Weights of a small mixture-of-experts language model, trained from scratch on English Wikipedia.
Training: a variant of SOAP for the experts, 352M tokens, 5376 steps.
Below are experts of layer 3 (counted from 0) of a mixture-of-experts language model. Rows are named router (the router's row for the expert), down (a neuron's output weights, with its number) and show model dimensions 448-511. Each number is 500 + 25 x the weight over its row's rms, rounded and kept within 0 to 999. Numbers have three digits each.
Before each expert's rows: "comes before" lists some tokens at least twice as common just after its tokens as in all text. This comes from a sample of Wikipedia text that the model never trained on. Tokens count by the router's weight.

# expert 98
comes before: ")", " |", ";", "S", "L", "A"
router:467525542466515459518470458463483484550541475495477455481524509501491508530505506515484461485488474444547496521502487509511477519513496566474510538509516496425530512519486477492495496500479489
down0:502518516516509491470517523532467480496492516519484490498492519531492532475528538509523493561530459469505485446523495542502549481496489505501487509476502522483503486488521511468528483503495495
down1:489511471471522485499522530480497525497502515540500463523514536523510517513486487464489497499482527492503494492483506502447530504503548530522470511547489539527528520526485532519510488475502489
down2:496450476488521511531494504475520503501509460487469510530463498514536523473509480503522511501468511495538458516472525521511484534475498494471513501482485489497486499491492496503479480474523521
down3:515504494486494495506487497477478483512526471476519528450537523519470528495513483552493517570536486545469506523460510519529536530492482470511505523459488483543500504517484447469519512515516502
down4:472479492474535485492466483547512497537490532546506510521474481533485470497474534515499532509501489522485487538495517463459464497478455523519498498519507530501483546505494531569490501453513520
down5:512485511484499486506514525494546500489482571546505522499502496516461474473514484492523483476513483509523504481529496521559556536482508498491498475540533526514511511498479532522482481535534490
down6:485506504508484517497522483465509491480508496484556562497510519497501534475517546487504512482455546473468480485461490496518528536501490498515479503474530510508516522461533508538537500496504495
down7:497474475436483490459464470508483476497505452526559518470477477502447514491552507510508499504501495512476509485521515526471479477489506533484515496502539482468513484469521458530465469500515489
down8:495484443515470523486516501494490468548499502514494488532527496528484509466507483481456533479468503491514505515530504468521530509477516456484474495494522465452484509461488500473564481490490487
down9:483457517540522490537528514506502502518561537478519511513505520503524526500522498443478502525489497547499478525506552504474500548488527453501505479501463512474524537507493475461581473520495490
down10:462514501552492480502529487509486502498488477552489451486490487539498509547512501510504475473514553503470559477519490520486521514489507479557488539500467470453455473515508449469491479419523482
down11:493522481564481500471516522526510487503466508471527520504482515516525501545479501492498493500521533473505461518487548501517503515466457496521515456503530499488530487521488586501537506498492536
down12:519495494486487527512464488484506515543473508518517474498490527481478507476509495521513484430475477505511490502534504472548495486493500473480455477481487473464543522529483497502491483535508519
down13:447466510556475491446479485518510537528520475486486473483490482540465534478516487521481500504530513514520499504461450463463494489472546539462489509477527495477532461527518519493519523499492483
down14:495511506487467426455508492450491539486464530501499469504509484524487506486495500528450517485496486515484491524501509524461487521483514495564515502531515497499508532495478485495493509473543467
down15:513511461492525495483543491509516505468526527493493497505479515563495500520513477506470509446509500454533546510551567552496487497515526559483524507473475534499555541479512481510499452487519451
down16:545540504530550522504498485487507521521464514481506531496490466473529525497503521470530516519519501533482458480515516497539491478495500508482489498519522527495527494518493503547472538478461530
down17:504501538481490523477478494484505493508477481527508483472509502457489507480515479523481535479499505539504505559513501467499521507512447464483514492452491487483497493477518509491542482516517498
down18:523532511492506475517533459476509498481464506514503495513504496493497532521520505480424517455521490529493499479496491508476508517470504470510498514494533499508515464524537476490483511539511466
down19:509495480546467504512475519532506531503505485513446507527449514509449465512507471486511456463495484487493511467560516471533505505526508440537511518460498555489492525494510512491521531542484491
down20:504487473518482507526514478446494469489500533492489497486499476511485487474509467532503462470503533485513516509495499496507530474519485504527500512448519510480550498513514493519498522498468455
down21:530564541537526510513496502475459503466506528470476486499473527501504518539498541540492494463487524488552553459529522558512511481480505479512473494495472507471468456487477477515470555496496474
down22:447502508493536469491519499476483523549465495519513511440501522515490523502495519503457526490489495514482541505516502490478540517540479510496502513425490501526499471479521551525528482520496558
down23:490512507464489480515513477461543475511449478466506488523504525496493470446471499540486489512465537552510505526462474506462524495484438520458478498508540488507488490511490558501471465519491503
down24:522517463510506506478506492508478513483487474538526511489510513527454503497513465507479486520476494495537493505500530525512473492488476507468465509535495501484464486520531538503483530524445490
down25:505490508487501491518497498514504538498514476492535468511534543505507461511501497519497466487485546506442504500549537540515482457492526534498454503545551444466543524472492525536491479514448497
down26:516506531484483498506510496503508577501498491490516526498514516514497493519495528508524466482478478455482484509498472523571501512478504490500532518507534474485464470484509487452491490516494492
down27:503496510535480506482502483503508501538466545531492514488486475570506512506510524478504496570514536533518515454511448485519433479476508493492505491476518506509485514528460510479502493503497527
down28:525480483465503518540489461513464428476508514492476529500462486477449496478500473490497495462501522515495505521494528479491531515508531460515501474482492520480509490495470483534456520504514503
down29:515517502496580520527511522525503547489470499479481491467516503501514506532522494454545471489499473480497483511464472483480502524534521508491483486552510484461560456480515523534469500451463500
down30:567525548508500468507477494528469472541510496486484502529505507492529550507489531531506516513524484543509469518492502482520496485508493502515526534482474491472497511520484507448535468484527504
down31:509485485508501481528496478528471503465500492482493449518542565459520475508456526515551509499481499504465469537498509492548476491480492479513501555493473525509542475503488475567534507497488487
down32:444541466488475546494505509528485490523436484495533491492543486526503466526483478446478532469527498471520529526526486505500476504505476474471468513486480513494461493504516526490525502516511502
down33:480481501506477495450517450478501517499438520494493473537424495470480530489487500480478511508519452482471508469513557506484525475515473455525492467493493525510509465533456525495494500523495527
down34:512521473539517464513498473488528516501486504507553516472489496471484550507469470519483519541523463511495502490549446505481496510506448470543506524475482503478549489523501455489521502489506497
down35:463491531510513521457513507499485469488477526461500525538486491504429530496512489494477541517521530473506522543500478505468503494504508534503492464528533499513453461458528512562492509486500480
down36:491489491535506452543511530515479515510498523504528516460472450520443503561455499524535498523475513482495496494489502501494497427511500505496505516456516523454481516495468484485502522508481470
down37:509476523485486517499510514508528496501530470498458487510527494510502549481518516563504509508507521486517482528553535526553545467544467512492514505522523507503458490490518486486481527528496536
down38:542540509450479479525480503486487491474498522482504508487486530548488458459507506517524455482494481467511537471468502534501502512492498444499451483519524520511508460527524472459520491494495471
down39:499470492513475522454479477509470520502496496483506514511537492475497440496488523512536505476520521490506568525509468490516496498522534482537467516520493506535521463465522519452522575538438510
down40:458497488544508538503511538505461506519539535496523496511519491531490513484562487505486525514521517508521486488496474485490521525499549463522479483504476497503508512497467508496453499491494529
down41:488474521500503447479480525464474545508501497479476474467517526529577492495545474481508513506522513486480553476494463485495495480496487515531500455482496514467471505510514505539500511485477504
down42:481500462534532474474507484523532542543499503586505533516470498476474472515532516455493538484503502527517483490476521513493474493516547504466499519500493519515510472464504468514546457496467465
down43:471493536515470530514518469517496494516507496532485489455511517508472536456491461450522491526494516503536525470491499540501481558478499510480448512494486454474524491483513485543515503510472476
down44:515460537525501532522504473541505521505540472527529478455503513504492452474498473512490529495504535528491486445514477523478511460478534520523451522481512523493517543523482547497474526526539482
down45:469501484509517438508438481525542495539468506486511545506543520494512513480451500502456522500472474479473534512477521486517472518521532503507492505536451476489488508548513514510519502527521493
down46:494496479501497459508529508499492479525491509480486517433511518460547488524471459497507481512489478497516521526515494525518539535515509485446471472513520534523521512472470501530497453487527484
down47:528459534550477476497553499464491451489478448522495501486487546538494484496536455507515476495501489501492532502543487492495480488503483466518556493507484526555507462478536499482527518483517460
down48:508511537476542506478541477466515511505520461489477472456511496484489552567480529513534502530533517515525505483492503498481519495495485526446512515516515530475514488517480541509494511518540506
down49:511485453512535484527489467497503491474483493526524502490522506480545504489509504511489510474508504536478500481481505502538485507524487514537502486529484497499520513522505498502450485583484492
down50:492487499497481502505544501493513499474510515512502455470511471505510493491559493494504508418518476495463496485524493475510490496491486506504473501512516507528504473496500484489512480547494457
down51:453494449500489505477516479527498499491489554524476490523538494507509516503521511468494510531526482536522508476519528497518519493509519504534496541498503468477510492496463485471480470501470513
down52:465496517519505459531455505480489547517526502514482452489505497504531496495474482506533517479494537505504535527504502496489540513491507486486451531477503507509519452483501485497559511478504437
down53:463514485521518527563517495461477446510536467486493519527515553492486478531466440502470498461480566497539497496509484511492502467465505501483509502458511466478525472509484494547539468477458497
down54:477512535474532494531484473480470516493516464471519451485495493505495501518492514504520437556475533445486467541482538479485469499520483513525535491517523471504472463515487479473512524523474497
down55:489546476483508519481477507517538517502487504519460502514485533474534506491512516485461541505503506456476518488488528525521480450499483530525518503507518510526539505516530536494512518506513551
down56:479559505530492490496475532505462524504492557497498470547509490518482475466520494495442519544507548490488523476512463465505494484501522493495478474443527480498522473486540475448530536513496508
down57:483475495496501492515520476511515485482514473540481499476494507462512481515502536474503506495508485482503520487488463491508455474509511533450462504502466481486521474471498520488447507474502491
down58:505477465490498516464449510530508500531444542425548510530506507508486513479514480531513474526471488509490437491506500495511526500473481513467491509533498521501501522457538500486514484475487557
down59:517508515491497502458501527521526507505442507465474488557531455553534507491485523503532477466494499489522496532490450480512512514522522509516505480530497481474422467518483529476507503494503526
down60:498487507470475496475518517496527506443519506508508521492499488457505481451468517499487499552462508518504518524493509541491496493497480519497475486485533499476490539520513506496477450516445478
down61:529493511504517487510540516481530517461531467516514485508507508478513458478464510490512487487491519504535554512532474516484484477485446486492492457504548504512506453547551535534528530452496514
down62:503511454513514559508509461462501536447477495506439458518462479513490514499517485464470535547506512479512525470461481526496469518468459478480532480448502501513504483511509495506477505491502525
down63:503501478472478523490511560540462506448513535472535495525510495452479477481498464520461459516512551527527522480536509546566460512481468483499493432480499494485523500461525490460519469500501495